{
  "n_layer": 10,
  "d_model": 384,
  "n_experts": 64,
  "experts_per_token": 4,
  "d_expert": 32,
  "d_shared_expert": 192,
  "activation": "swiglu",
  "moe_layers": [0, 1, 2, 3, 4, 5, 6, 7, 8, 9],
  "router_score": "sigmoid",
  "normalize_top_k": false,
  "routed_scale": 0.5,
  "balance_loss": 0.00103,
  "balance_bias": true,
  "init_std_router": 0.017,
  "lr_router": 0.00109,
  "n_head": 12,
  "n_kv_head": 3,
  "head_dim": 32,
  "vocab_size": 32000,
  "norm": "rmsnorm",
  "norm_place": "pre",
  "norm_eps": 1e-06,
  "positions": "rope",
  "rope_base": 10000.0,
  "rope_fraction": 1.0,
  "qk_norm": false,
  "attn_scale": 0.177,
  "tie_embeddings": false,
  "parallel_block": false,
  "init": "normal",
  "init_std_qkv": 0.0203,
  "init_std_o": 0.0,
  "init_std_up": 0.0203,
  "init_std_down": 0.0,
  "init_mimetic": 0.5,
  "optimizer": "soap_variant",
  "lr": 0.00232,
  "beta1": 0.95,
  "beta2": 0.99,
  "weight_decay": 0.12,
  "lr_head": 0.0059,
  "grad_clip": 1.0,
  "warmup_steps": 200,
  "schedule": "wsd",
  "decay_fraction": 0.616,
  "decay_shape": "pow",
  "final_lr_fraction": 0.0,
  "batch_tokens": 65536,
  "seq_len": 1024,
  "doc_mask": true,
  "train_tokens": 304500000,
  "steps": 4647,
  "dataset": "wikipedia_en"
}
Below are experts of layer 2 (counted from 0) of a mixture-of-experts language model. Rows are named router (the router's row for the expert), down (a neuron's output weights, with its number) and show model dimensions 0-127. Each number is 128 + 24 x the weight over its row's rms, rounded and kept within 0 to 255.
After each expert's rows: "comes before" lists some tokens at least twice as common just after its tokens as in all text. This comes from a sample of Wikipedia text that the model never trained on. Tokens count by the router's weight.

# expert 49
router [129 124  83 122 145  98 133 176  82 127 163 151 154  88  91 121 165 139 141 103 109  96 166 135 115 146 116 148 114 128 125 166 145 101 101 140 109 126 160 103 109  92 100 150 160 163 130  88 134 140 127 159 114 118 116  85 157 152 150 107 121 141 132 149 114 141 169 104 139 124 127 141  98 147 155 111 126  81 117 144 120 122 133 155 161 166 119 143 122 111 109 132  91 124 103 131 131  96 166 150 155 147 111 117 109 181 136 139 120  87 127 142 122 158 131 117 139 125 143 166 117  84  82  97 124 124 121 125]
down0 [ 95 117 106 112 111 170 125 176  94 106 130 138 122 150  62 135 132  89 159 103 101  98 166 134 135 113 109 144 154 132 140 141 110 139 114 120 164 124 117 152  99 126 144 155 129 111 126 139 148 163 113 196  86 153 128 148 131 114 168 114 171 130 162 121 122 118 185 105 149 140 140 125 123 147 162 130 126 108 115  86 127 117 155 166 127 129 129 148 123 186 120 125 119 147  94 131 136 153 142 155 184 105 150 168 146 111 156 116 174 183 154 141 115  74 134 141 109  80 158  95 155 121 121 142 154 123 155 105]
down1 [133 132 171 133 137 134 102 131  98 114 100 146 146 146 154 130 104 136  92 133 111 114 162 147  76  93 144 158 125 109 146 162 102 169 148 113 119 130 164 125 138 155 107 111 140  96 108 200 143 152 139 136 165 135 120 134 129  96 128 107 112 106 185 155 147  79 121 137 113 109 132 109 154 128  92 122 103 113 138 117 143 111 158  91 136 100 138 155 135 127 125 136 132 137 180 155 141 142 147  93 124 126  97 126 135 125  97 139 144 134 159 133  81 103 116 150 147  93 150 104 155 141 110  79 174 122 114 109]
comes before: " |", ")", " (", "′", " –", "–19"

# expert 40
router [139 128  96 134 146 145 120  73 150 145 119 127 140 150 126 164 130 149 144 139 126 111 115 111 124 115 123 165 118 103 136 128  99 129 103 132 197 105 153 123 171 119 148 164 183 108 128  60 148 134 122  57 122 148 141 126 171 157  96 126 106 138 129 151 128 133  97 119 107 124 153 100 144 134 121 105 125 115 155 171 121 159 139 114 117 166 153 123 137 148 178 139 117 135 114  88  94 172 122 156 134 131 121 174  92 144 147 133 139 139 113 110 161 106 103 136 162 109 123 164 140 152 149 119 115 138 161 127]
down0 [185 126 149 133 136 128  98  95 138 163 126  79  86 105 133 157 120 119 134 114 146 112 105 123 149 102 175 175 122 157 162 140 139  97 120 126 169 106 127 104 136 144 143  85 118 153 113 142 123 153 148 141 115 135 117 136 155  98 108 157 109 104 141 115 101 123 106 143 105 155  99 140 142 116 121 123 184 140 146 143 161 142 117  88 167 125 115 104 140 135 157 156 133 133 125 152 100 174 114 153 106 122 165 128 150 111 134 119 147 150 118  94 125 141 143  84 105 136 120 135 116 103 140 156 116 110 178 104]
down1 [100 118 125 181 135 119 147 151 129 118 146 146 130 128 137 116 134 135 123 181 163 126 114 105 122 126 111  93 130 120 115 137 139 125 119 126 132 153  91 148 109 110 142 148 104 156 111 134 142 100 128 107  95 139 132 142 116 165 120 137 139 163  96  96 134 163 133  89  90 123 109 123 123 120 138 110  62 169 116 117 152 178 124 140 143 131 105  96 124 131 101 156 119 182 107 112 137  67 141  91 131 130 139 105 142 151 187 167 107 144 144  93 147 151 106 113  97 107 138 127 149 136 147 114 139 139 162 129]
comes before: ".", " to", ",", " in", " of", " with"

# expert 0
router [ 97 124 130 143 136 115 128 137  64 147 166 131 135 114 129 105 105 118 142  72 148 155 122 138 156 121 116 109 110 143 115 143 108 109 109 141 126 177 145 141 120 166 126  74 108 103 121 150 166 116  61 103 130 160 133 138  83 115 118  85 125 120 166 141 138 108 110 120  80 141 132 142 136 110 140 119 102 156 135 128 134 120 136 142  91 130 125 125 133 133 124 107 118 127 121 148 120 104 114 105 111 100 154 145 136 120 154 122 141  84 139 138 144 179  96 137 131 152 145  76 120 120 144 149  98 106 176 147]
down0 [ 98 161 156 145 128 122 119 133 107 138 137 137 147 118 136 145 140 119  96 139  85 124 139 172 148 123 106  93 114 138 126 174 132 166 130 153 118 138 158 136 109 132 152 115 117 123  86 111  93 163 154 124 145 133 107 176 152 135  88 117 151 133 144 130 139  72 119 111 132 114 157 136 116 158 156 165 186 124 142 169 165 151 140 125 159 104 119 132 121 161 103 123 122 145 146 140 156 127 158 118 130 164 100 130 144 143  90 119 147 112 147 149 132 140  95 132 110 124 122 164 175 154 166  98 183  92 135 114]
down1 [116 132 112 119 146 116 129 162  93 112 108 141 119 132 157 164 147 121 133 123 104 164 105 122 141 107 129 124  99 146 114 156 105 146 140 105 180  85 102 147 132 129  90 170 116 129 114 106 105  91 128 166 105 144  98 136 136 143 159 141 151 175 154 106 108 139  62  89 117 113 129 131 128  90 156 166 145 120 131 106 128 117 113 129 136 133 144 152 164 127 110 129 116 147 142 177  85 109 159 111 139 126 169 116 125  95 185 113 138 152 127 114 142 152 121 148 130 128 139 190 141 112  93  81 103 149 114 131]
comes before: " the", " by", " his", " birth", " century", " these"

# expert 56
router [138 123 119 135 127 136 120 109 177 151 113 140 131 107 128 111 155 132 140 107 154 114 100 108 161 123 115  98 160 163 118 156  76 130 179 125 155 117 114 191 131 134 155 149 117 121 126 118 120 136 122 105 131 156 108 137 100 127 105 129 129 131 129 168 148 162 101 122 159 104 137 128  47 110  84 122 132 146 137 139 136 126  92 146 105 118 124 129 130  72 148 115  93 156 170 118 117 154 153 160 127 162 143 179  96  93 114 115 126 161 126  96 112 112 154 105  78 158  89 169 112 127 113 160 139 126  98 127]
down0 [122 124 110 122 116 137 115 185 130 111 159  85 108 128 103 125 101 161 103 217 117 154 125 144 115 140 139  91 117 111 114 108 122  93 129 136 143 155 118 182 138 170 145 110 115 152 132 119 145 121 150 131 105 119 124 144  87 146 123 145 137  82 131 149 156  87  86 176 150 120  96 110 141 118 128 137 121 151 142 115 117  78 129 129 116 126 138 113  94 109 115 124 123 122 114 155 114 110 139 140 127  81 157  81 123 129 139 114 135 127 121 184 116 111 147 107 114 174 159 131  98 131 116  94  95 149 105 144]
down1 [121 138 117 159 104 123 147 125 109 129 147 106 106  92 127 142  96 132  80 120  92 172  85 130 116 137 117 161 135 119 145  62  98 135  95 129 125 105 130  83 160  97 163 101 107 127 109 139 124 124 108 162 131 116  97 108 129 120  85 112 120 103 131  78  84 117 110 135 136 122 119 148 118 117 138 107  79 138 118 128  96 105 139 133 120 123  68 119 105 125 132 124 101 172 148 153 146  98 156 112 115 157 121 138 200 101 131 115 121 107  95 100 119 125 111 117 100 107 150 103 171 131 165 127 124 139 137 141]
comes before: " ", "\n", " 1", " 0", " 2", " 3"

# expert 11
router [107 149 134 118 131 125 130 152 146 164 118 111 129 147 157 125 119 154 147 124 111  69 114 115 123  84 141 122 134 108 136 167 105 148 104 130 108 108  88  95 145 112 145 132 122 150 153 116 145 137 145 127 113 131 132  95 119 145 124 124 103 143 119 168 141 117 111 132 135 115 145 162 178 142 142 112 120 113 143 137 154  99 130 148 120 155 121 137 116 125 116 159 147 106 127 127  87 110 157 172 104 167 103 134  66 108 106 131 134 121 139 131 128 169  41 127 146 133 113 132  92 129 153 186  84 109 137 185]
down0 [145  99 173 122 134 144 120 120 131 128 145 120 157 123 134 149 132  76 139 169 144 102 137 100 126 143 125 162  89 101 124 116 161 112 139 136 113 177 116 105 141 156 107 178 118 114 143 104 117 130 131 127 100 141 161 119 131 125 108  85 128 124 149 102 148 121 103 157 118 144 117 123 129 155 136 136 150 136 160 115  91 143 148 130 172 120 120 153 101  98 159  90 132  96 146 151 122 159 148 141 143 147 126 125 176 128  97 139 124 103 162 133 123  95 126 127  75 135  78  77 120 160 128 164 109 152 122 140]
down1 [114  63 158 113 124 157 131  95 131 144 150 107 152  86 144 135 103 137 139  49 128 133 140 138 147 137 171 143 136 140 157 139 167 139 107 110  89 140 173 113 107 156 148 144 141 140 114 104 140 117 139  77 129 121  97 136 133 127 155 111 149 131 157 182 147 157 149 112 128 116 115 120 143 127 112  93 105 103 120 118 135 117 139 141 100 100 165 126 124 140 136 113 137 110 131 122 141 176 126 122 131 110 100 105 156 104 132 123 132 121 194 170 104 139 119 166 133 102 149  97 121 134  84 109 181  99 151 120]
comes before: ",", ".", " to", " and", " of", " in"

# expert 57
router [167 104 123 117 109  93  87 101 102 154 147 133 115  83 104 132 162 128 111 149 164 149 131 139 152 118 104 137 129  83 162 109  98 131 126 125  92 134 193 137 106 107 137 135 134 144 119 138 118 149 135 103 118 114 147 150 117 173  96 130 151 143 109 141 159 104 112 140 110 171 135 104  95 164 179 134 124 129 104  95 141 139 111 128 106 106 146 115 175 138 149 119 103 177 131 175 137  83 108 136 111  93 166 104 134 125 189 118 139  82 117 110 126 107 141 135 161 152 113 138 108  67 144 120 116 148 159 138]
down0 [101 146 137 145 156 136 155 147  88 108 121 123 164  84 166 139 128 132 128 112 116 125 130  76 125 118 103 114  83 172 113 118 137 149 105  93 101 118 135  91 156 161  89 178 134 110 112 165 112 112 130  96 143 160 101 132 156 116 154 122 139 130 133 152  71 114 165 122 120 152 123 143 145 125 155 112 136 114 123 131 101 107 144 138 134 148  60 128  79 155 131 139 134 104 152 158 143 147 123 108 138 116  87 143 137 133 113 118 128 128  87 116 131 124  53 173 154  84 150 124  97 157 100 150 137 105 114 111]
down1 [158 105 127 132 117 164 115 149 136  99 129 170 147 147 140 111 176  83 116 115 140 167 194 128 103 148 118 117 145 127 129 138 112 161 131 165 135 149 119 153 101 155 155 120 161 115 129 132 121 126 120 141 143 132 147 130 126 102 145  91 143 131 128 115 145 116 136 120 136 132 136 163 110 108 107 136 134 125 101 118  91 114  93 122 141 149 108 116 102 151 136 128 103 116  98  93 139 149 159 139 160 116 132 117 136 128 129 148 139  92 106 108 146 118 107 115 111 131 150  95 170 142 103 151 127  84  83 148]
comes before: "\n", " The", " In", " He", " It", " This"

# expert 58
router [134  82  85 126 118 131 138  77 134 156 148 116 115 143 162 134 138 117 135 113 133 103 179 122 136 127 159 131 112 131 121 125 133 110  84  79 140 129 130 118 139 134  87 108 113 133 156  99 148 122 135 129 119 149 148 142 148 142 151 116 132 148 112 158 119  91 143 122 150 113 128 141 107 139 152 133  88 128 145 126 130 123 118 140 150 208 161 147 113 157 147  88 166 130 123 130 139 146 145 150 146 112 139 151 111 135 115 117 128 138 129 101 131 183 150 161 161 131 179 125 162 137  67 160 154 141  87 144]
down0 [119 134 141  95 161 108 112 138 170 103 135 106  79  87 154 134 122 126 134 160 128 124 129 133 130 113  99 118 116 180 127 129 159 126 106 133 146 151 112 143 150  92 130 135 138 119 141 122 100 158 191 125 137 131 157 134 143 165 123 119 141 163 103  97 169 144 120 108 107 112 142 125 124 121 133 101 120 126 127 167 156 146 123 149 147 140 156 146 180 130 100 119 122 139  97  91 122  85 135 129 112  96 129 129 120 116 131 167 144 105 123 185 145 121  97 145 133 158 113 100 128  91 143 126 122 153 137  85]
down1 [ 92  99  85 167 109 158 129 120 128 138 161 150 130  95 125 140 152  82 124  89 124 125 162 132 137 154 187 157  77 144 135 103 109 114  76 104 141  92 105 121 113 150  48  92 114 160 149 146 114 155 135 105 134  95 144 112 114 173 111 145 126 134 160 121 150 122 161  96 151 115 134 129 133 165 107 198 158 104 158 158 169 111 149 136 101 102 144 136 102 151 106 108 130 107 155 138 106 192 155 183 143 114  93 171 107 153 137 112 152 131 102  91 130 129 130 120 121 142 125 138 119 155 110 131  96 122 119 160]
comes before: "-", "|", "\n", "==", "The", "==="

# expert 2
router [153 132 140 137 103 102 111 145 106 156  87 101 107 174 107  82 138 165 147 125 146 122 143 164 150 130 143 135 140 113 117 119 115 144 196 118 140 150 120 175 170  81 152  91 109 120 127 181 128 162  72 124 122 106 154 114 139 102 109  80 131 147 103 146 105 135 129 119 160 135 104 161 145 172 145 130 111 116 104 106 147 103 143 126 145 147 128 119 147 120 129  91 108 125 141 138 142 138 124 117 121 112 121 119 130 117 128 101 115  98 139  72 120 113 122 117 132 155 123 113 151 128 115 121  89  93 107 145]
down0 [128  93 157 158 156 138 116 117 151 119 114 155 147 146 131 122 131 136 121 141 113 145 158 108 148  90 151 134 105 154 118 144 108 113 181 135 139 142 137  95 108 132 143 133 105 100 106 133 114 160 117  84  67 135 111 117 125  96 114 120  86 124 141 127 122 137 162  98 114 137 106 127 128 130 129 121 173  97 142 116 134 126  53 127  92 109 108 170 123  71 119 162 102 122 113 126 119 130 146 128 134 118 139 105 138 146 136 104 124 111 132 126 115 137  82  90 122 125 110 117 123 126 119  71 178  86 144  90]
down1 [123 143 169 124 137 178 113 120  93 116 153 116 126 132 128 110  99 129 138 163 129 151 121 135 125 122 201 179 139 141 143 110 119  91 120 142 102 150 117 126 124 125 129 147 105  93 141  98 104 150 175 115 116 151 122 116 102 173 120 177 103 139 144 117 111 146 137 153 121 146 124 135 166 135 102  75 131 101 132  69 101 107 103 158  94 120 119  94 115 131 150 107  93 115 133 133 143 110 121 107 161 122 115  91 100 101 104 144  91 106  98 119 119 114 135 120 131 201 100 116 138 122 148 143 156 147 141  85]
comes before: " of", ".", ",", " was", "'", " is"

# expert 23
router [115 122 140 118 182 103 135 142 105 112 130 124 150  90 109  79 110 146 135 146 125 104 125 169 113 103 123  91 143 181 128 144 153 162 139 136 148 146 124 115 154 172 121 130 197 172  76 134  95 114 109 124 135 166 156 114 134 124 145  92 143 118  97 120 143 141 145 117 114 145 150 125 135  97 112 128 125  82 136 180 125 155 108 135  90 184 110 120 101 114 131 113  98 131  93 137 127 122 121 145 106 108  91 102 140 117 119 106 143 130 121 105 115 103 130  88 149 103 111 113 110  88 120 113 141 104 158 102]
down0 [166 147  90  69 115 125 105 112 124 124 148 108 117 126 138 135  98 122 116 140 104 162 138 111 163 100 107 117 125 147 135 104 131 151  92 102 120 150 119 125 135 127 121 104 135 149  96 123 145 116 140 135 164 161 114 129 146 128 166 107 154 111 114 123 144 170 123 141  50 109 132 153 133 118 132  88 124 175 113  72 130 100 137 117 144 111 131  94 107 177 137 128 117  95 119 128 130 130 103 129 143 136 128 173 120 116  61 129 182 123 138 123 119 141 130 134 113 131 124 142 123  84 128 127 116 100  82  94]
down1 [154 150 150 151 133 154 122 136 133 124 140 111 122 129 108 112 135 108 106 168  96 133 141 114 119 118 147 113 102 118  85 125 111 119 141 147 147 144 106  67  94 142 146 157  98 149 114 115  87 111 145  92 136 141 110  80 122 140 141 153 160  99 200 126  95 177 131 140  70 141 117 124 144 133 108  85 126 120 120 110 125 157 131 123 106 164 144 146 131 134 161 121 136 108 111 134 151 135  87  95 121  89 135 127 148 150 118 113 172 106 131 133 108  86 133 101 161 110 125  90  87 158 115 158 106 105 117 125]
comes before: "==", " ==", ":", "===", " ===", " of"

# expert 1
router [114 120 121 132 102 129 122 125 104 164 137 130 157  60 152 103 147 125  82 130 117 141 105 129 120 111 119 128 136 113 178 154 144 128 116  72  88 166 118 159 140 142 158 109 115 141 116 128  90 146 123 117 137 143 140 153 161 158 138 152 102  99 129 107  77 100  83 132 100 172 116 115 142  97 107 150 153 124  95 145 122 136 153 146 120 115 114 131 174 156 120 118 120 135  95 108 122  70 133 132  97 104  96  84  97 109 122  69 114  88 113 118 155 146 126 155 150 132 128 137 142 119 166 111 147 134 153 135]
down0 [166 130  94 124 133 128 151 148 120 133 159  84 142 132 125 126 170  98 163  97  99 112 144 108 127 169 110 154 171 119 105 128 126 128 157 135 158 170 112 135 109 131 109 159  87 115 126 155 161 122 101 169 160 117  89 118 122 159  87 154 105 144 174  88 115 103 181 158 148 163 157 128 158 118 181 120 141 122 119 144 150  96 113  79 151 109 126 156 134 134 149 119 132 142 132 147  75 150 139 111 128 131 128 130 139 101 105  95 148 139 125 122 115 122  80 150 105 110 168 103 130 146 106 135 108 182  83 151]
down1 [102 129 141 155  81 121 127 148 172 140 138  99 148 142 160 123 110 138  91 134 142 105 139 132 149 110 171 108 147 105 133 108 129 119 118 130 154 125 134 128 117 135 126 133  87 128 125 110 119 175 157 155 120 167 164 146  91 159 103 147 102 142 143 125 156 143 121 147 102 100 141 146 140  96 106 137 127 117 148 102  78  74 102 128 133 103 123  87 163 129 127 114  80  87 103 145  76 143 154 150 142 121 137 117  86 144 143 131 147  93  95 120 165 154 162 131  98 120 105 138 135  85 171 162 154 109 129 137]
comes before: " the", " be", " a", " have", " take", " play"

# expert 22
router [126 132 155 152 164 123 132 133  87 143  73 145 139 158 122 150 121 133  80  90 171 156 125 104 102 123 122 113 128 151 146 131  73 161 109 115 127 179 150 185 140 106 113 128 135 100 151 155 171 145 123  90 134 139 118  97 121 154 127  94  98 119 162 161  78  56 102 112 167 150 114 172 163 110 151 124 108 149  91 126 165 100 164 120 103  99 150  92 133 136 131 106 139 133 112 102 128  98 147 123 154 112 115 168 168 111 115 127 126  79 139  91 139 144  96 160 144 136 141 144 121 132 156 111 127 125 156 144]
down0 [117 140 172 149 141 162  81 146 140 128 153 128 141 135 100 109 129 111 123 129 151 129 122 144 157 139 127 141 165 157 115  89  85 139 142  99 113 151 141 122 117 139 147 111 106 157 112 129 114 145 145 145 154 129  98 160 131 172 133  96 115  67 119 111 145 100 103 154 150  98  58 117 153 157 158 162 145  98 146 169 127 121 141 104 123 148 119 125 134 142  48 120 155 141 133 142 108 103 101 156 134 107 112  76 112 155 126 104 167 150 124 120 124 130 162 197  89 155 136 133 120 150 120 136 143 103 140 128]
down1 [109 100 104 113 119 126 124  97 137 138 170 134 106  83 135 157 137 130 134 143 150 151 147  97  85  98 160 145 134 141 153 168 142 140 150 115 127 138 142  90 166  87 143 160 123 132 157 102 125 183 142 139  97 107 148 114  77 118 158  80 141 120 136 112 113 118 154 141 137 126 122  73 128 131 154  95 146 120  85 147 106 103 135 119 149 159 157  98 126 165 107 115 139 124 111 138 129 136 136 104 136 135 142 145 135 156 157 136  90 111 115 119 156 137 120 123 166 128 120 125  81 147 106 159 125 152 144 150]
comes before: " the", " a", " his", " their", " an", " her"

# expert 60
router [122 148 144 117 143 115 131 102 183 158  89 131 132 125 147  84 136 155 115  99 147 144 134 147 158 113 143 109 122 140 110 128 121 152 133 143 152 102 117 160 121 126 155 130 117 148 114  85 161 137 135 136 104 125 132 129 151 130 112 142 137 138 137 131 111 123  93 113  95 102 133 145  68 139 132 101  90 141 142 182 133 139 130 152 119 124 130 156 149 106 109 106 142 179 131 148 145 112 127  95 113 128 150 103  98  97  87 104 121 112 140  98 111 185 121 124 112 115  68 108 151 124 109  93 149 105  90 149]
down0 [170 121 130 167 121 130 119 138 149 134 150 127 117 146 138 136 122 131 151 154 116 138 154 144 160  87 179 111 122 105  82 164 162 156 108 115 119 179  92 135 137 104 135 115 124  86 169 126 128 117 103 106 114 146 150 123 111 144 132 145 127 140 145 147 123 133  99  93 118 126 120 171 117 155 145  65 123 138 148 143 110 133  97 157 144 108 146 148 130 102  86 118 120 153 126 123 102 124 115 171 128 145 151 103 157 157 126 128 138 152 102 132 124 157 193  66 118 136 121 116 119 189 145 100 118 140 110 110]
down1 [129 148 141 117 169 139 138 122 127 149 160 138  75 190  81 160 122 118 163 141 138 158 140 129 152 132 184 108  95 161 126 130 157 118 131 147 107 135 126 130  78 145 132 126 106 126 140 105 123 133 148 144 133 137 144 115  98  94  70 133 167  88 132 126 116 141 120 143 114 119 135 121 134 154 165 175 169 146 186 125 162 131 118 105 111 152  95 148 126 120 147 143 105 116  85  92 137 157  89 122 125 154 125 157 126 123 120 130 145 146 133 168 108 129 169 144 135 159 108 119 135 117 115 111 160  98  99  96]
comes before: " ", "\n", " 0", " 1", " 2", " 3"

# expert 39
router [139 101 126 138 141 128 138 152 128 155  99  88 148  79 124 124 151 103 153 140 124 121 128 141 122 130 140  97 113 116 168 131 171 113 109 110 161 138 148  97 141 138 106 110 197 122 113  96 108 116 150 178 143 128 133 100 164 127 100 146  95 122 126 120 120 171 125 132 122 100 151  90 143 139 120 131 132 116 125 125 137 173 140 139 131 112  91 125 135  69 152 122 104 139  98 124 129 126 118 137 122 141 160  93 106 151 118 109 119 120 116 121 139 115 136 149 107 115  96 135 114 136  83  97  62  92 135 145]
down0 [ 95 115 138 106 135 141 126 128  96 121 105 104  85 130 151 119 153 116 126  81 135 145 140 196 139 150 136 108 140 190 105 145 125  95 125 104 118 147 119 159 119 121 107 150 148 115 136 211 123 136 115 157 116 122 155 140 121 144 115 158 109 147 123 146  98 135 107 136 140 176 130 179 151  86 123 115 145 122 142 161 140 139 169 132 109 102 148 132 147 128 149 130 137 104 130 110 123 166 145 102 100 127 100 147  65 140 115 140 144 143 124 101 112 122 131 128 176 116 134 102 189 165 151 116 174 132 127 145]
down1 [155 129 131 154 152 146 134 109 112 116 122 118 154 136 126 128 138 126 129 137 141 147 167 104  86 113 137 169 111 142 106 108 143 129 124  75 162 159 135 131 128 149 108  91 177 123 101 120 120 171 122 158 138 115 150  98 192 106 129 129  99 157 121 143 116 158 123  75  98 139 133 120  90 148 157 138 126 105 110 192 129 147 106 114 111 112 124 123 120 104 144 143 132  96 126  74 132 102 138 110  99  89 105 130 114 124 138 161 119 117 125 151 102 177 140 153 116 138 128 144 108 173 135 104 111 102 114 142]
comes before: ":", "\n", " |", " States", " /", " Kingdom"

# expert 18
router [129 118 126 129 128 122 141  93 163 148 115 130 132 117 132 115 185 157 152 102 153 124 130 118 199 110 138 114 141 139  98 151  76 127 154  69 130 125 121 193 130 144 145 103 126 122 120  80 175 154 118 130  97 127 127 136 122 139 118 140 126 130 119 159 119 160  95 137 108 122 145 131  66 107 145  99  92 133 133 159 136 121 117 155 149 113 110 130 138  43  85 124 120 152 175 125 141 137 105 126 122 149 152 118 136 101  94 102 126 155 127  77 122 148 146 106 101 166  97 152 127 107 110 107 168 113 117 126]
down0 [154 144 107 127 171  93 101  88 117  88 118 106 140 170 152 167 123  82 135 102 112  98 125 148  90  93 129 149 171 178 120 109 127 107  63 110 131 134 154 159 128 101 121 146  86 125 129  79 111 135 142  97 109 106 112  88 120 160 114 109 110 131 138 171  95 139 113 143 111  96 138 143  99 128  89 140 135 173 150  78 116 123 105 114 158 116 144 147 149 118 122 159 112 136 140 141 148 174 136 138 158 139 143 162 127 170 128  69 118 130 134  97 148 148 128 126 153 123  83 187 149 144 105 135 120 125 114 132]
down1 [122 146 127 112 139 159 135  97 109 103 126 129 115 114  92 102 155  84  86 105 121 182 109 131 159 132 103 139  95 105 151 123 124 134 126 129  93 130 109 141  96  99 126  86 143 103 144 141 130 154 163 129 124 122 144 152  94 130  98 102 170 144 111 121 145 144 153 145 110 128 101 141 149 122 150 114 140  99 136 126 166 177 134 115 127 138 149 145 106 110 169 113 142 101 103 163 118 129 163 139 136  98 132 132 134 128 112 126 100 116 137 118 132 128 164 108  97 130 168  88 131 140 177 113 108 147 135 128]
comes before: " ", "\n", " 0", " 1", " 2", " 3"

# expert 26
router [136 130 107 109 128 108 123 128 172 110 142  47 179 134  67 110  95 125 160 178 175 111 151 133 152 151 160 116 133 165  84 137 128 132 107 130 126 108 143 108 110 138 199 143 146 187 107 120  85 139 134 140 122 153 119 132 147 132 141 121 111 139  93 118 127  86 138 118 138  90 113 145 130 115 109 124 114 128 140 133 145 104 129 123 126 137 145 200 127 131 100 138 136 133 131 144 118  87 168  99 132 114 140 117  84  93 109  79 151 127 125 127 154 105 120 146 130 167 128 133  80 151  97 147 101  93  90 122]
down0 [127 123 187 110 161 117  88 163 105 154 116 124 134 110  63 133 165 117 118 140 143 128 169 177 148 140 153  76 112 121 128 111  82 119 103 186 146 141  87 157 135  77 122 113 168 134 114 129  78 147 107 129 120 130 184 108  86 154 121 190  76 131 112 124 116 157 116 123 151 130 105  91 163 111 137 123 157 153 138 118 138 170 178 128 135 141  73 129 127 139  88 138 170 128  90 130 163 139 118 107 159 132 136 138 126 121 114 139 172 103 125 118 126 132 117 139  81 136 110 130  97 145 122 130 152 129 133 164]
down1 [104 140 199  98  91 130 126 143  93 140 138 115 108 132 156 171 130  90 107  83 168 131  82 127 127 164 157  95 118 127 132 128  69 135 164 118 167 128  97 118 147 131  97 115 133 120 121 143 116 129 129 126 137 119 119 106 152 126 134 179  95 109 158 145 128 164 185 120 103 132 140 133 116  84 133 123 140 136 152 137 130 140 135 110 166 127 128 150 161 107 127 156 124 113  95 151 159 158  97 120 126 152 108 122 191 100 116 108 150 157 152 118 125 120 121 136  76 145 115 118 142 125 179 142  81  96 140 101]
comes before: ",", "s", " (", "'", " was", " ="

# expert 17
router [127 119 116 130 152 113 132 134 130 169 170 133 142 155 155 131 174 125 172  97 118 139 183 138  99 111 100 110 138 132 159 132 185 154  73 125 108 101 152  95 124 142 132 129 135 125 104 108 146 134 138  69 127 138 133 170 127 126 100 177 119 147 143 137 134 104 118 112  99 137 100 128  51  92 149 101 133 144 139 154  95 134  87 118 121 189 140 128 117 115 139 125 126 108 137 101  92 145 129 114 118  88 110 150 113 185 140 158 124 109 142 146 133 137 107 107 145 143  99 141 121 191 149 153 141 131 125 138]
down0 [128  94 163 123 129 113 132 121 145 110  99 145 111 125 117 132 156 153 146 110 117 123 139 140 150 140 118 108 147 119 138 104 128 127  98 149 157 137 125 135 163 142 144 120 159 126 117 136 139  92 149 138 140  96 121 168  95 123 127 126 114  96 141 108  99  99 171 115 133  99 110 125 111 113 172 174 141 143  93  93  85 114 160 136 141 165 119 118  86 144 126 114 166 123 143  91 136 130 105 132 140 117  99 103  74 169 120 109 179 126 133 156 175 118 127  75 102 115 146 144 156 102 171 132 119 114  89 131]
down1 [131 108 107 140 149 168 119  95 137 146 100 146 106 162 138 102  96 123 124 120 107 151  82 166 134 160 120 112 126 122 127 148 136 143 164 126 123 150 148 125 112 125 128 157  80 119 146 151 165 139 122 158 147  90 130 135 111 138  67 137 130 152 140 122 134 126 104 171 143 114  90 121 144 121 111 123 136 148 134 141 154 134 129 133 132 108 106 142 140 124 148 164  95 131  84 105 118  85 120 110 121 155 113 145 133  82 137  97 113 111  97 134  83 119 166 135 150 100 154 158 119 106 122 140 191 122  93 128]
comes before: " in", ",", ".", " by", " of", " on"

# expert 63
router [116 134 136 151 128 131 153 104  83 158 113 121 125 126 115 144 127 154 108 105 142 160 156 144 136 132 139  86 131 135 126 154  70 141 132 142 151 156 116 191 142  99 147  98 143 164 128 143 110 112  69 108 135 127 142  95 141 112 162 105 115 121 135 102  89 113 109 150 133 169 135 123 146  73 166 136 117 154  82  95 138 127 111 141 105  77 141 114 140 130 141 125 107 138  96 132  83 119 135  96 149 145 155 141 105 104 110  76 105 122 112 153  97 174  99 169 153 104 105 126 156 115 123 140 127 129  90 120]
down0 [164 155 142 149 112 118 138 131 105  96 146 122 174 152 124 120 144  82 130 141 136  98 117 136 166 167 120 113 160 101 140 122 123 187 137 138 101 103 128 122 124  84 140 137 171 116  97 117 144 168  80 151 141 113  64 167 141 121 158 108  80 109 144 116 136 134 172 152 123 112 108 117 159 139 141 117 148  78 116 157 147 137 139 145 151 117 110 145 137 118 111 127 104 106 153 117 123 115 112 131 151 107 130 146 128  94  92 118 123  94 126 126 124 137 151 128 132 130  99 102  60 137 160 130 134  83 109 132]
down1 [ 80 179 102 146  91 140  92 127 135 152  85 163 131 110 108 130 126 101  87 122 150 109 121 141 163 121 157 140 125 115 122 155 116  78 128 135 122 147 153 146 129 164  86 144 156 139 139 119  90 111 147 111  79 140 102 159 115  99 121 128  50 123 127 133 159  90 107 132  95 110 120 143  94 115 125  77  88 100 131 153  87 105 130 120 126 138 129 158 111 105 136 131 116  97 153 168 166 122 136 121 166 126 132 121 131 133 119 126 112 136 147 138 104  81  96 109 126 170 102 123  59 140 102 142 114 158 135  87]
comes before: " the", " a", " his", " their", " its", " an"